python train.py --positions="learned" --qk_norm=false --tie_word_embeddings=true --optimizer="soap_variant" --beta1=0.95 --beta2=0.99 --max_grad_norm=1.0 --max_steps=7422
Below are experts of layer 5 (counted from 0) of a mixture-of-experts language model. Rows are named router (the router's row for the expert), up (a neuron's input weights, with its number) and show model dimensions 0-255. Each number is 50 + 15 x the weight over its row's rms, rounded and kept within 0 to 99.
Before each expert's rows: a language model's description of what the expert responds to; "mostly gets" lists some tokens that are sent to it at least half of the time. This comes from a sample of Wikipedia text that the model never trained on.

# expert 1
Determiners and possessives such as the, his, its, their and 's, usually after of, in or to, e.g. "to the", "upon his".
mostly gets: " the", " The", " his", "'s", " to", " their"
router:73 42 60 64 68 64 77 75 29 62 70 70 47 55 45 59 61 25 52 64 64 27 48 40 56 56 72 33 64 54 55 43 74 26 62 35 64 68 73 55 33 62 33 46 44 64 63 66 39 64 22 43 29 49 36 71 58 61 66 68 45 40 69 38 34 71 50 34 26 49 29 57 65 50 50 47 36 80 65 37 52 71 42 65 30 68 28 29 72 27 35 73 37 36 35 45 46 29 50 26 33 41 64 41 62 29 33 28 69 33 67 48 42 71 48 51 65 64 49 58 74 48 49 48 31 56 66 42 31 47 65 37 60 36 56 59 57 66 39 67 70 31 50 49 57 61 71 43 64 62 48 67 56 66 49 38 76 49 31 41 46 65 29 51 34 69 47 59 59 71 60 67 39 68 60 65 58 63 41 68 55 53 56 60 30 71 64 60 45 34 24 31 31 41 44 52 70 32 33 25 33 74 33 73 68 28 63 42 25 50 30 37 47 41 38 21 55 73 49 39 38 32 34 70 43 44 42 58 63 67 65 36 59 32 23 74 70 31 34 60 45 60 38 37 37 63 42 42 29 38 34 32 69 73 63 68
up0:61 45 89 50 59 62 75 66 24 64 62 24 52 70 61 46 62 52 61 43 56 47 21 49 18 49 26 68 39 51 75 57 47 48 40 51 57 79 67 37 40 60 46 40 59 85 51 67 30 39 43 40 59 43 33 50 24 34 65 62 78 61 59 45 81 32 19 60 41 33 58 41 62 42 65 54 52 43 49 55 47 63 51 66 48 32 61 34 40 53 26 46 44 41 26 36 77 63 51 30 39 46 21 54 39 48 38 28 19 60 38 51 20 55 42 31 76 52 35 74 53 68 48 40 36 41 67 51 68 58 85 53 38 50 47 65 66 64 65 60 38 41 37 65 51 61 42 52 75 48 51 28 32 49 51 43 56 42 45 66 41 35 45 44 53 38 54 59 56 33 64 39 41 59 65 36 41 66 52 24 52 36 36 76 64 43 61 44 25 99 44 48 35 47 35 62 41 61 49 45 53 62 56 18 46 59 37 45 52 47 45 69 68 67 50 27 61 24 70 65 39 49 82 46 33 50 42 40 79 26 59 60 61 40 55 52 60 15 24 43 62 58 48 39 40 21 33 37 53 26 58 53 56 18 32 33
up1:58 47 42 70 75 62 19 42 82 51 70 45 40 51 32 54 49 53 55 37 74 44 33 28 33 36 56 66 93 60 59 64 31 76 51 59 27 23 54 85 51 75 72 52 55 66 71 57 69 73 72 43 40 75 45 76 51 28 64 53 56 75 77 40 72 43 41 70 35 47 32 67 51 63 32 45 51 08 49 53 68 58 72 54 37 65 54 40 66 54 58 46 69 22 60 55 68 47 67 49 26 62 81 41 44 24 44 58 36 71 44 61 51 63 53 42 36 48 46 39 64 41 63 45 58 47 44 31 56 43 49 46 36 81 53 52 42 38 40 62 50 42 35 40 68 46 63 18 27 52 49 52 46 50 63 24 66 61 61 43 38 49 60 63 36 40 53 49 35 49 66 32 59 50 27 41 22 61 68 51 40 35 52 49 37 55 50 65 28 58 53 78 66 50 36 25 50 52 48 70 43 73 30 59 45 67 41 38 71 67 47 34 22 39 40 35 71 38 66 56 50 74 60 76 52 56 55 43 31 59 40 60 27 56 19 33 62 17 59 68 31 30 31 46 41 40 58 60 35 53 37 46 57 55 69 35
up2:50 30 42 59 36 15 66 41 70 32 45 62 71 38 54 22 53 34 56 23 71 62 46 41 74 65 72 40 37 53 46 27 60 52 22 82 42 49 33 65 29 46 50 43 62 53 57 54 43 45 70 77 53 35 14 55 52 52 15 36 42 64 52 52 87 34 41 43 56 37 35 00 29 71 43 44 45 44 41 30 37 84 71 28 43 22 59 43 45 20 70 53 55 39 62 24 30 27 55 44 57 42 49 67 57 44 46 51 10 38 47 83 54 60 30 51 50 46 40 57 42 53 51 47 66 35 40 39 54 46 55 51 31 46 63 46 35 45 48 52 50 65 52 39 36 58 38 38 52 39 53 22 35 43 64 36 56 45 58 55 25 48 68 41 47 81 64 59 26 39 59 41 47 41 53 77 58 20 59 68 71 62 42 59 54 64 72 34 54 72 51 42 75 56 38 41 38 43 31 64 39 56 45 55 51 55 76 51 59 55 66 69 26 60 53 63 62 39 41 55 52 35 43 64 51 34 35 42 56 71 43 45 41 51 30 64 54 56 49 39 67 40 42 44 76 52 41 42 42 29 49 53 75 17 58 41
up3:43 68 38 28 49 36 27 61 72 24 51 55 57 37 74 63 39 46 28 57 66 59 50 52 64 72 37 43 31 47 59 66 46 52 45 33 17 60 29 31 50 50 37 58 76 58 07 25 36 55 64 51 45 49 26 32 56 50 35 48 52 34 71 71 64 33 63 48 46 56 70 50 71 10 67 32 60 48 29 25 37 38 63 63 85 76 67 48 62 51 59 58 41 75 70 50 50 62 38 63 70 56 51 63 30 68 75 60 59 52 39 47 61 74 40 47 41 48 71 72 44 17 80 77 54 76 30 56 50 58 53 30 41 35 81 74 37 51 42 57 48 74 42 30 36 58 58 53 53 77 35 61 52 69 59 63 41 42 41 41 70 32 48 34 69 46 42 49 40 57 42 62 30 52 56 55 65 47 40 49 41 40 63 18 40 09 73 34 27 58 29 38 36 68 80 46 17 64 72 50 38 43 44 35 59 61 57 30 53 57 28 60 46 54 46 40 55 57 36 57 53 36 50 35 54 47 42 30 42 55 63 34 25 41 55 72 47 46 67 59 39 45 59 60 38 66 70 41 56 65 21 41 64 57 47 58
up4:67 51 61 69 68 50 31 60 56 43 49 10 30 62 55 37 59 30 48 51 70 89 62 41 89 64 42 77 37 49 45 60 71 67 59 57 41 69 56 66 28 55 64 52 25 42 45 70 41 51 25 46 43 49 29 59 37 41 72 72 39 37 64 56 37 37 41 74 35 33 43 38 52 58 71 63 44 54 19 40 65 76 43 56 67 45 42 82 34 76 41 52 35 64 59 28 60 36 46 65 73 61 51 53 67 43 30 84 67 42 81 56 24 70 27 44 16 57 55 62 45 59 59 49 73 27 26 23 40 44 32 68 64 50 39 49 34 30 59 46 74 44 36 55 40 62 36 70 37 85 74 50 36 72 45 14 45 36 41 46 44 76 48 30 62 58 48 57 42 61 62 24 39 45 54 52 63 46 62 44 44 44 42 56 55 32 60 48 60 35 61 65 65 32 66 41 26 53 41 34 37 30 60 41 55 57 60 44 67 46 22 68 52 52 62 60 42 49 53 49 19 65 40 46 61 15 43 47 37 44 55 39 51 22 52 54 37 72 52 40 20 66 34 68 58 39 43 62 37 49 39 46 56 62 35 58
up5:60 49 50 62 59 29 41 66 51 53 46 57 40 59 17 33 70 78 35 46 49 69 45 37 60 51 61 43 42 56 38 57 53 40 61 33 40 60 64 40 61 19 24 67 25 65 28 56 38 22 54 71 34 53 72 31 55 49 45 54 46 65 15 32 39 32 41 37 52 32 87 50 48 73 88 18 54 87 68 37 40 17 43 21 43 48 49 67 32 61 56 44 49 40 17 68 64 51 48 43 63 76 32 46 51 70 46 54 49 28 68 74 55 74 68 51 34 34 47 54 50 43 75 53 28 37 40 61 58 91 69 91 52 40 47 40 44 31 19 62 21 65 64 76 54 42 54 36 65 39 26 45 43 40 62 73 51 38 35 43 40 28 49 52 48 68 63 53 71 69 59 60 46 57 58 43 60 50 61 09 51 37 55 55 67 60 48 42 61 41 51 63 54 63 45 66 65 43 36 32 54 43 32 40 43 50 56 79 53 42 39 35 56 60 63 40 41 64 30 42 72 36 46 43 22 38 50 59 44 41 25 62 61 52 43 66 45 50 52 56 61 51 48 30 40 27 61 44 36 42 46 34 47 57 16 43
up6:52 59 56 35 39 62 38 52 64 50 25 30 37 37 39 55 40 30 56 46 19 57 54 48 42 93 69 59 56 37 50 49 32 42 47 35 50 36 60 46 69 33 46 44 14 73 49 36 67 73 49 64 59 38 75 47 49 30 43 30 69 53 42 54 73 60 20 22 55 45 40 37 40 65 62 35 36 57 46 54 51 45 46 47 56 40 30 39 43 31 66 71 31 38 55 60 77 76 55 67 59 63 35 47 39 47 51 24 53 27 88 51 36 27 56 45 46 66 29 53 52 53 36 56 56 68 42 36 48 40 44 68 77 47 40 54 37 57 31 57 49 83 51 70 50 60 56 49 48 40 61 52 79 65 61 51 52 45 42 53 58 29 59 35 31 49 35 67 50 60 34 90 52 70 56 57 14 51 67 30 32 48 45 47 71 64 55 53 51 50 74 35 67 50 56 57 79 35 61 40 55 83 33 56 46 38 83 30 49 55 65 15 49 13 39 63 65 54 45 37 79 59 57 72 50 70 39 70 54 25 45 42 49 90 44 41 40 52 40 53 51 32 25 49 47 52 34 51 22 66 34 30 68 18 40 63
up7:33 53 69 75 40 63 63 74 41 72 52 21 35 72 33 30 49 72 50 68 50 38 42 35 52 54 34 26 48 46 55 63 57 37 50 54 33 49 51 78 54 65 53 32 57 35 17 44 58 53 34 44 51 41 41 49 30 47 29 56 48 56 47 83 44 62 46 33 52 24 69 81 51 66 71 40 69 46 81 33 13 73 64 30 27 68 77 74 43 64 63 59 47 40 58 49 21 35 32 40 33 25 71 71 73 50 50 36 58 43 53 31 54 50 67 63 65 42 43 50 44 61 40 60 55 35 34 45 43 82 56 61 48 28 52 50 53 48 80 56 46 63 40 51 39 34 50 40 55 18 33 53 11 43 40 69 77 40 22 37 49 62 42 63 37 36 34 41 32 28 58 41 54 55 19 75 59 79 26 43 43 54 52 28 32 69 52 23 46 30 50 47 48 23 27 57 55 35 55 63 41 57 53 47 65 73 50 55 76 45 42 61 60 74 40 33 45 50 52 55 55 63 57 55 56 45 58 55 32 49 44 28 46 84 64 74 30 45 50 47 64 45 61 38 78 15 70 49 58 61 44 49 60 37 33 54
up8:56 45 51 31 46 40 40 44 46 21 63 23 41 67 26 68 63 47 37 53 41 79 64 48 50 50 52 56 69 39 62 69 52 64 46 53 45 61 45 59 52 55 83 56 67 40 49 71 46 35 33 57 58 45 49 56 47 38 50 57 21 44 47 29 74 41 30 81 51 77 21 45 38 60 07 42 57 50 56 30 52 46 58 43 67 28 38 25 70 50 49 52 22 44 52 58 73 46 49 75 39 25 25 58 43 66 56 21 61 58 65 73 29 24 37 25 38 69 49 14 43 88 48 39 46 20 43 50 59 42 59 45 42 52 57 40 18 54 45 63 46 49 67 32 54 67 64 43 60 71 53 32 62 36 50 56 37 63 69 52 67 34 41 66 83 54 77 60 29 65 67 81 61 37 62 44 36 52 56 67 72 51 28 44 54 73 46 77 61 81 65 54 59 44 71 48 54 65 44 50 70 57 37 58 48 48 54 59 37 60 52 30 29 24 72 83 34 31 44 29 46 34 57 38 63 62 55 41 56 47 32 47 25 38 68 55 41 34 32 29 27 54 57 55 36 54 37 37 73 50 48 62 36 56 33 69
up9:36 29 39 40 52 71 48 66 48 46 53 62 78 50 41 26 59 65 49 37 33 46 62 61 50 81 77 48 62 53 51 64 63 60 51 19 84 72 39 41 47 51 52 36 57 30 51 70 51 40 29 20 52 48 51 57 75 31 45 52 87 45 40 83 48 57 43 53 28 63 73 70 51 36 58 53 34 50 42 44 52 56 69 64 32 43 25 60 56 68 38 59 36 35 53 81 72 44 64 54 74 38 34 74 45 44 69 50 30 43 62 56 37 63 21 19 34 57 57 67 40 34 47 52 51 41 43 42 49 68 41 25 25 46 43 51 45 67 55 48 78 73 56 40 47 41 45 31 70 46 57 66 66 56 42 41 44 50 43 42 86 46 59 41 63 35 44 51 53 18 46 37 21 52 64 30 35 24 44 70 48 56 63 55 92 15 64 44 48 82 61 45 59 27 34 53 73 68 46 75 56 26 49 67 44 50 44 43 34 38 43 37 62 30 39 40 45 72 38 53 50 37 56 51 25 57 55 66 39 32 69 43 74 23 46 28 39 38 45 36 60 31 42 76 41 43 67 41 54 58 31 86 60 49 59 44
up10:77 26 65 56 43 44 45 26 52 53 38 68 53 53 58 51 41 47 56 34 52 47 53 37 48 29 52 31 61 74 40 30 36 39 40 24 28 57 24 47 86 60 52 38 59 58 58 46 57 56 46 52 57 65 26 32 56 34 37 42 47 56 28 64 23 77 56 52 61 56 24 60 66 62 72 36 38 56 50 12 63 59 39 74 42 51 16 59 38 54 53 53 43 52 37 75 45 34 41 36 70 51 44 73 33 58 41 83 52 45 64 77 48 56 54 72 10 61 43 32 33 30 64 34 49 27 64 40 04 41 88 39 48 52 42 80 65 29 57 60 50 75 65 44 32 42 37 28 61 62 31 46 40 96 28 49 42 35 37 54 39 31 46 62 49 51 50 59 59 28 58 49 47 42 57 36 40 64 55 64 47 56 71 41 65 62 39 42 36 41 47 68 43 63 77 26 48 59 45 53 49 32 32 53 35 46 53 30 14 50 40 65 65 54 56 70 43 68 40 53 36 67 51 39 81 83 57 48 67 22 51 66 75 55 61 46 56 56 53 48 70 64 41 61 39 26 54 35 31 55 65 51 56 56 38 65
up11:66 29 45 57 63 50 53 66 39 68 55 37 53 44 68 46 46 31 60 61 59 31 37 39 56 36 42 55 59 50 74 34 65 47 35 43 54 75 31 53 45 49 81 62 22 50 46 63 56 64 48 58 21 47 35 45 44 50 52 37 54 35 61 60 43 70 56 41 55 30 27 40 55 48 42 53 72 62 44 57 55 43 53 46 55 26 28 77 38 58 32 64 39 64 68 39 35 38 56 52 50 65 61 55 43 41 89 45 68 58 61 29 59 27 59 57 34 52 24 58 62 75 39 57 37 45 31 50 48 46 61 40 40 67 37 83 52 80 27 68 30 54 57 34 64 55 36 43 22 58 57 50 65 51 39 38 53 37 75 52 39 54 46 57 69 59 42 52 59 29 63 69 57 38 66 26 47 31 58 41 11 28 49 47 54 63 69 53 08 66 38 87 53 46 33 42 71 79 23 35 38 30 47 41 47 66 71 52 56 57 43 58 86 30 53 82 48 71 20 75 85 70 38 59 45 34 68 48 29 19 32 53 53 60 46 42 51 25 58 44 55 73 48 31 61 23 37 58 30 78 50 48 23 29 53 37
up12:82 62 76 96 25 55 42 68 44 39 24 33 43 56 68 39 62 64 41 36 60 54 71 62 42 55 30 38 49 60 57 42 63 61 77 57 33 54 45 33 51 46 56 56 58 33 38 72 53 46 31 65 39 58 59 41 30 43 36 40 46 51 41 47 42 47 67 74 46 60 73 72 63 42 66 46 52 67 37 38 45 52 54 51 29 24 58 62 49 35 35 47 79 45 63 18 55 37 66 61 52 65 33 74 61 47 56 54 50 38 62 51 41 99 33 57 35 74 46 50 19 51 75 58 41 55 24 63 61 89 45 37 41 19 62 30 51 54 65 29 48 67 39 38 41 27 53 38 51 47 41 34 67 43 46 62 67 56 82 28 65 37 29 62 53 53 52 73 46 48 40 44 59 18 63 39 38 56 46 25 42 44 71 46 48 73 56 42 38 41 44 58 49 53 37 71 46 17 49 36 58 40 65 66 37 41 50 57 23 69 37 48 49 40 67 58 53 46 43 33 51 64 88 50 71 59 56 36 30 57 44 54 43 20 68 74 78 62 56 69 49 36 60 55 53 48 56 29 12 62 26 23 53 50 31 39
up13:46 44 48 12 40 34 53 48 87 42 36 44 20 55 54 35 38 54 47 53 35 53 53 51 51 61 53 58 34 86 61 64 48 44 54 50 71 48 52 54 40 60 64 50 52 76 64 64 56 71 38 56 64 33 55 65 76 51 48 51 00 44 35 44 53 47 21 65 36 53 58 61 41 84 58 46 46 63 26 42 41 45 57 51 63 39 48 34 63 22 62 43 39 27 50 45 37 47 57 72 50 32 60 24 33 57 30 99 57 44 42 55 09 37 27 37 57 64 58 36 39 63 23 48 36 21 56 78 63 64 55 68 63 41 51 82 39 36 32 38 49 14 53 58 73 68 79 69 42 49 54 22 53 21 60 40 60 49 57 37 80 58 40 51 67 26 78 71 43 45 58 50 44 45 23 47 68 55 63 57 52 47 42 73 65 71 37 55 21 48 36 53 55 33 63 49 67 44 52 65 57 64 42 55 36 46 47 60 60 39 69 51 43 48 64 36 41 42 63 55 29 40 53 66 31 45 49 40 69 52 32 45 24 44 56 51 48 52 64 30 51 44 54 52 63 35 57 49 64 26 65 36 60 40 33 62
up14:37 30 50 54 32 24 77 21 26 52 20 62 70 52 74 43 49 10 33 39 45 42 63 38 33 65 59 32 49 63 26 39 54 27 69 44 65 51 65 54 74 68 51 56 55 40 59 42 61 35 61 49 50 56 33 50 73 51 51 74 59 53 64 47 22 50 37 54 62 46 63 52 55 59 60 26 44 60 35 15 59 45 35 73 38 43 77 40 78 41 52 55 53 77 59 80 51 60 64 46 55 62 44 39 64 63 51 67 44 12 40 46 61 44 67 44 41 48 24 49 50 74 53 42 83 39 61 62 39 80 61 12 47 48 64 60 31 57 54 62 46 55 46 57 53 60 31 53 52 68 40 76 57 54 49 46 49 32 48 51 53 33 58 37 60 79 42 49 53 52 67 73 55 34 25 47 73 49 58 38 38 37 84 67 49 13 42 91 38 46 63 36 34 66 67 55 23 52 30 73 59 64 43 53 45 37 39 40 65 53 47 51 38 72 39 25 37 49 56 45 68 54 73 79 47 57 22 37 54 67 54 68 49 37 46 42 44 25 67 67 30 49 49 59 30 54 50 69 62 38 78 53 38 46 27 30
up15:75 38 71 64 55 48 60 62 49 53 50 44 77 60 59 40 60 56 44 26 71 65 65 28 29 36 76 68 38 62 74 72 52 52 62 36 66 48 55 51 40 44 45 29 40 61 45 63 77 23 31 50 99 46 29 54 74 34 25 45 32 67 56 51 47 40 82 12 60 52 32 83 58 68 50 30 69 47 38 42 44 56 33 64 25 42 55 55 59 58 63 69 50 85 30 38 49 39 09 60 38 33 55 58 41 24 38 45 34 58 47 32 60 55 50 25 64 54 13 35 42 47 49 79 36 56 49 65 34 71 22 51 40 40 60 51 48 49 49 37 50 51 49 57 61 61 52 53 52 32 85 45 59 50 51 73 41 51 63 25 38 58 32 33 43 40 59 34 65 56 82 23 65 48 40 37 41 73 52 34 61 66 51 36 30 57 51 63 65 68 58 49 60 39 65 61 36 22 54 72 57 53 42 60 79 42 54 55 60 27 56 61 48 60 92 60 66 41 73 39 51 39 54 54 45 51 55 48 65 43 33 28 40 50 61 58 46 55 73 35 39 61 65 49 51 63 65 47 67 51 31 39 61 72 27 53
up16:61 54 35 29 74 40 87 49 52 46 62 42 14 64 44 35 53 44 53 69 44 52 46 57 41 40 55 51 44 28 69 47 65 46 45 67 32 67 76 78 62 55 43 38 37 56 46 15 35 49 26 41 47 41 66 37 64 64 45 45 39 57 48 56 73 33 60 76 51 47 39 54 47 36 83 28 36 65 52 34 72 42 71 67 78 54 38 84 06 51 48 62 50 43 82 68 41 27 53 30 41 33 76 44 43 44 25 31 49 58 25 60 56 51 63 41 55 55 54 55 19 58 50 53 59 71 64 56 50 74 44 63 81 58 29 56 56 62 41 61 37 39 50 36 36 37 56 71 57 54 41 64 47 55 70 65 50 86 50 43 59 57 21 66 48 59 39 41 50 45 35 63 50 63 65 34 51 72 32 49 47 59 50 85 37 60 28 29 44 42 57 58 86 25 47 35 18 68 54 28 59 66 52 61 38 53 57 51 47 78 79 71 61 28 34 50 72 30 37 55 38 66 72 40 46 43 22 64 42 50 69 67 54 42 50 56 45 49 64 35 40 29 34 37 61 54 53 47 34 40 14 50 57 40 51 48
up17:65 47 45 64 59 29 78 64 45 50 41 22 52 34 60 64 60 49 29 86 40 51 83 66 48 25 44 46 50 42 57 33 44 28 65 58 49 65 62 37 77 39 64 41 57 54 43 56 74 70 62 30 64 73 86 54 26 68 63 71 79 65 48 74 63 40 54 60 55 52 55 51 22 52 59 28 67 59 43 51 55 39 60 94 47 44 43 38 48 24 42 62 44 65 53 32 40 55 58 78 28 49 48 40 33 30 48 43 42 47 48 68 55 33 42 32 37 54 27 45 80 56 48 77 36 69 54 23 45 54 27 72 30 48 50 55 72 52 35 62 30 27 46 44 40 56 50 36 51 44 49 54 65 44 44 55 52 53 44 61 39 53 67 53 47 68 39 62 52 45 44 54 37 72 33 36 43 23 39 36 40 59 43 31 25 41 44 60 42 55 58 41 48 58 54 15 60 38 95 37 70 33 69 72 65 77 50 32 45 39 29 62 32 50 42 58 76 40 45 57 55 55 58 24 62 42 72 18 55 68 31 53 36 24 41 56 41 50 40 28 53 60 14 22 60 46 47 59 62 50 53 57 20 28 76 59
up18:46 49 59 75 56 44 47 42 50 60 60 39 77 63 44 50 82 30 36 48 47 42 45 51 45 52 54 55 26 42 48 27 41 71 69 55 52 18 35 46 36 49 41 67 49 45 55 61 52 57 76 35 59 51 18 72 55 52 54 72 27 22 46 40 48 37 17 23 22 48 45 73 58 37 35 44 47 49 77 82 50 62 60 32 31 55 60 57 50 30 38 28 51 50 54 53 53 45 37 30 42 41 57 56 50 59 53 48 44 63 68 34 24 52 19 36 28 53 21 51 47 59 18 33 39 39 49 37 57 63 51 46 38 80 38 58 51 47 69 49 39 45 51 35 52 45 53 64 61 50 51 54 55 50 49 60 99 54 59 48 83 68 42 34 46 47 65 61 51 52 58 55 57 21 41 68 42 48 69 45 49 61 48 62 38 27 25 61 45 68 67 76 52 49 40 42 53 53 25 75 20 58 57 65 36 62 48 74 41 03 98 63 60 78 48 84 57 33 33 56 54 35 80 56 60 44 58 44 52 20 39 21 36 54 56 50 40 40 41 43 75 20 40 74 47 58 47 51 39 31 52 50 69 39 37 38
up19:60 54 66 63 62 34 35 66 57 66 22 31 42 58 54 49 70 68 28 42 56 59 46 61 52 62 31 64 51 63 36 46 64 36 30 67 49 72 72 62 43 61 20 50 40 73 32 40 38 28 44 46 61 50 59 62 29 63 30 42 55 74 66 35 68 39 53 44 71 34 38 67 64 24 36 42 33 60 55 56 54 68 70 45 59 70 76 56 37 38 65 53 28 39 53 58 40 69 49 71 86 31 38 50 48 59 37 41 48 64 30 14 18 44 47 55 43 72 59 69 20 42 37 58 60 45 40 55 20 57 38 43 36 51 31 58 41 67 83 45 74 34 39 46 15 69 94 36 49 47 26 43 45 64 64 17 73 46 40 45 63 30 49 48 41 38 56 39 59 60 55 57 39 47 41 50 51 54 69 50 19 44 53 60 37 67 39 50 27 65 28 46 72 30 40 35 67 41 36 65 35 57 27 44 75 49 39 69 43 17 42 39 41 63 51 47 46 36 74 63 63 51 51 42 59 35 56 65 53 27 52 45 46 77 57 75 77 09 54 29 52 69 72 49 58 50 61 61 40 44 57 62 36 42 65 31
up20:30 85 48 48 49 58 36 47 32 60 53 58 44 32 71 52 57 39 44 29 46 53 43 90 33 33 45 86 54 30 46 24 66 27 54 53 43 56 36 65 56 52 67 55 42 42 46 34 56 41 63 42 57 81 19 49 46 65 48 65 20 33 40 36 39 52 52 73 69 60 29 51 63 42 69 48 42 39 57 51 38 43 35 58 51 42 48 76 49 61 63 52 64 65 29 34 55 39 60 53 37 43 58 62 52 32 74 38 60 51 84 42 57 42 60 37 40 55 62 95 50 33 37 37 59 50 31 37 47 55 50 13 66 36 58 53 76 46 67 51 38 44 19 43 74 35 49 33 36 58 43 48 56 26 71 59 48 86 50 55 67 63 18 46 60 86 61 66 60 37 50 70 56 25 74 43 50 62 91 50 59 58 63 57 41 36 52 51 63 53 52 52 57 32 71 64 55 68 62 59 57 24 44 47 69 53 30 45 63 40 49 72 46 58 68 50 57 82 71 73 40 31 34 43 82 60 38 23 33 47 37 84 62 46 54 42 57 46 26 59 46 44 43 59 46 31 79 79 61 55 47 39 47 39 74 58
up21:54 26 54 52 44 77 65 37 60 51 73 53 42 40 56 77 45 25 14 75 51 49 77 65 23 27 82 54 29 46 51 33 30 42 44 67 48 77 46 23 28 32 46 62 57 33 40 54 71 61 30 42 73 43 46 37 36 40 49 26 60 73 71 39 31 34 49 46 55 15 27 64 37 34 34 74 42 64 48 26 48 45 52 47 34 42 59 50 62 56 28 46 46 43 46 86 47 34 74 49 43 63 31 39 56 33 59 53 60 59 24 48 66 45 55 28 39 44 41 54 49 32 64 39 52 29 33 51 85 61 55 28 28 55 38 26 61 45 32 44 52 67 59 20 66 33 57 55 50 38 69 34 30 68 23 52 58 84 37 51 49 48 41 24 52 70 47 63 28 33 35 34 63 72 74 47 50 70 39 51 45 36 48 62 62 48 31 76 32 56 71 53 79 64 54 34 50 60 47 61 53 48 74 59 48 61 57 63 81 63 26 52 43 33 52 54 80 45 59 46 51 46 60 40 56 63 53 35 69 39 56 44 45 55 56 46 57 67 30 68 18 55 82 64 42 55 54 60 41 64 54 42 23 47 38 61
up22:30 72 74 73 42 44 79 65 73 46 54 47 20 69 45 55 34 55 44 59 21 83 53 43 46 39 47 19 29 49 72 88 30 37 51 61 31 77 57 48 45 39 27 52 80 32 45 61 41 34 47 31 31 34 63 31 40 51 36 72 42 70 24 62 47 77 49 33 47 49 50 73 56 21 35 34 56 37 24 36 31 51 72 55 65 70 47 63 42 23 45 68 44 62 40 61 65 60 53 69 57 40 62 41 41 55 49 46 59 52 47 32 28 42 52 59 62 64 63 62 44 44 80 61 42 47 67 56 64 64 46 61 62 30 53 28 34 38 28 60 55 59 73 59 57 67 49 63 49 36 28 45 45 47 54 26 39 46 35 31 40 69 16 36 61 58 49 30 17 37 82 50 74 41 49 64 57 59 38 39 49 35 57 71 40 42 49 22 66 53 59 47 78 66 60 59 39 40 50 46 45 40 55 44 55 51 18 67 33 57 48 36 29 46 30 44 52 62 71 75 24 53 58 45 46 42 47 80 54 33 82 31 42 25 32 55 34 49 54 35 49 51 63 49 44 33 46 25 33 44 45 46 59 53 19 64
up23:65 31 50 29 44 13 71 35 47 50 33 41 68 43 51 57 53 47 50 51 58 54 38 84 60 59 47 54 36 46 52 47 29 36 38 50 59 54 66 68 61 54 69 81 53 57 58 60 58 91 64 53 55 31 38 59 67 63 61 77 74 16 31 28 76 62 62 26 59 56 51 65 54 49 42 50 55 73 58 45 64 58 30 41 57 58 48 51 65 43 43 50 60 55 42 53 49 56 30 50 51 62 35 46 49 26 37 39 42 57 59 61 54 29 77 41 45 67 64 90 31 57 43 69 54 40 55 53 40 36 31 49 05 49 51 45 39 54 54 87 51 47 57 46 58 42 53 15 49 78 50 47 42 49 43 40 47 36 65 53 64 50 37 69 44 39 67 51 32 74 81 58 60 64 61 76 50 56 64 63 62 38 56 59 54 49 59 40 47 46 69 77 62 54 54 81 24 41 12 37 58 56 24 56 78 18 37 44 43 30 79 53 37 16 46 56 44 33 57 48 40 51 59 38 62 36 83 74 45 45 65 60 63 56 30 50 15 70 27 42 90 39 56 65 62 76 42 49 54 55 49 63 38 33 53 35
up24:39 60 69 61 50 35 55 44 58 56 17 44 48 56 37 49 65 53 44 28 55 46 50 40 39 60 76 54 20 86 64 50 53 43 68 34 61 59 40 56 72 61 64 64 55 73 62 49 53 36 65 52 54 92 25 35 42 36 44 43 67 41 62 39 47 95 54 22 59 50 37 80 70 56 79 65 40 44 66 58 33 19 65 63 50 60 80 49 50 48 37 50 30 53 43 35 64 41 24 61 58 39 48 46 60 40 54 44 45 35 46 12 52 56 56 38 53 41 36 54 32 21 74 47 46 58 35 73 30 47 37 74 47 48 42 63 51 75 53 51 65 35 72 63 67 30 60 42 56 28 57 53 50 68 38 63 63 43 34 37 40 61 48 36 48 81 65 65 40 42 67 71 43 34 49 75 32 39 42 52 72 49 63 58 53 48 13 39 54 41 07 45 51 47 72 51 31 57 52 44 58 44 40 39 43 41 82 63 13 58 58 50 49 62 54 25 55 49 29 05 53 50 38 59 42 68 47 60 34 46 25 43 64 49 59 35 27 54 42 33 66 10 45 22 63 41 39 61 51 51 40 59 62 60 67 41
up25:50 48 36 49 57 49 75 53 67 69 46 56 45 39 43 88 55 47 33 53 47 55 30 71 69 64 41 46 62 32 35 54 75 56 70 73 58 55 37 49 44 29 38 30 56 49 50 44 64 49 60 73 29 32 52 53 80 55 83 80 34 54 42 39 43 18 58 40 44 23 58 58 77 65 71 13 70 32 72 56 12 17 48 63 47 31 75 49 65 64 49 63 68 74 33 52 32 34 49 53 42 35 56 55 42 77 48 66 62 60 58 44 48 48 54 62 37 37 55 62 38 78 50 63 42 56 71 63 47 59 75 39 44 37 44 45 29 59 20 52 53 73 45 26 34 91 68 46 48 60 60 59 34 61 27 35 24 37 52 47 58 34 56 44 40 46 43 51 51 76 65 38 31 67 55 55 54 35 48 62 53 40 52 44 52 56 47 52 20 60 62 51 60 34 46 34 57 59 51 30 13 43 71 39 71 59 60 56 62 36 48 57 62 19 32 46 29 51 72 21 74 68 55 35 66 46 45 65 47 46 42 54 32 53 25 56 27 52 33 57 53 57 41 34 33 29 42 85 53 35 39 49 78 56 38 73
up26:51 43 59 45 43 76 43 61 38 39 42 45 22 50 53 49 60 88 31 53 55 48 64 67 46 49 61 49 37 76 20 31 73 45 34 53 54 49 52 38 14 26 59 51 60 32 53 54 32 49 60 60 62 31 20 53 72 45 47 71 41 29 58 46 60 70 53 42 31 44 44 25 39 78 39 62 61 64 35 68 37 51 51 66 49 70 43 63 49 52 46 55 43 62 43 54 43 34 85 52 55 80 75 71 38 37 58 59 60 34 50 24 38 20 51 49 45 44 39 75 53 49 28 48 29 89 20 39 37 48 66 34 52 63 35 37 48 36 60 46 46 75 60 53 48 47 58 54 14 56 57 62 51 34 54 57 29 57 58 26 67 47 24 49 36 80 84 47 66 71 82 31 53 58 58 63 56 48 30 48 50 60 49 49 65 35 58 38 37 49 54 43 26 45 57 27 49 29 39 37 42 33 53 22 64 31 24 72 61 56 48 57 23 41 48 51 30 58 53 55 63 56 14 64 69 49 79 52 27 40 58 57 38 60 73 63 71 81 28 28 41 62 47 35 50 38 43 28 47 68 61 44 28 48 39 27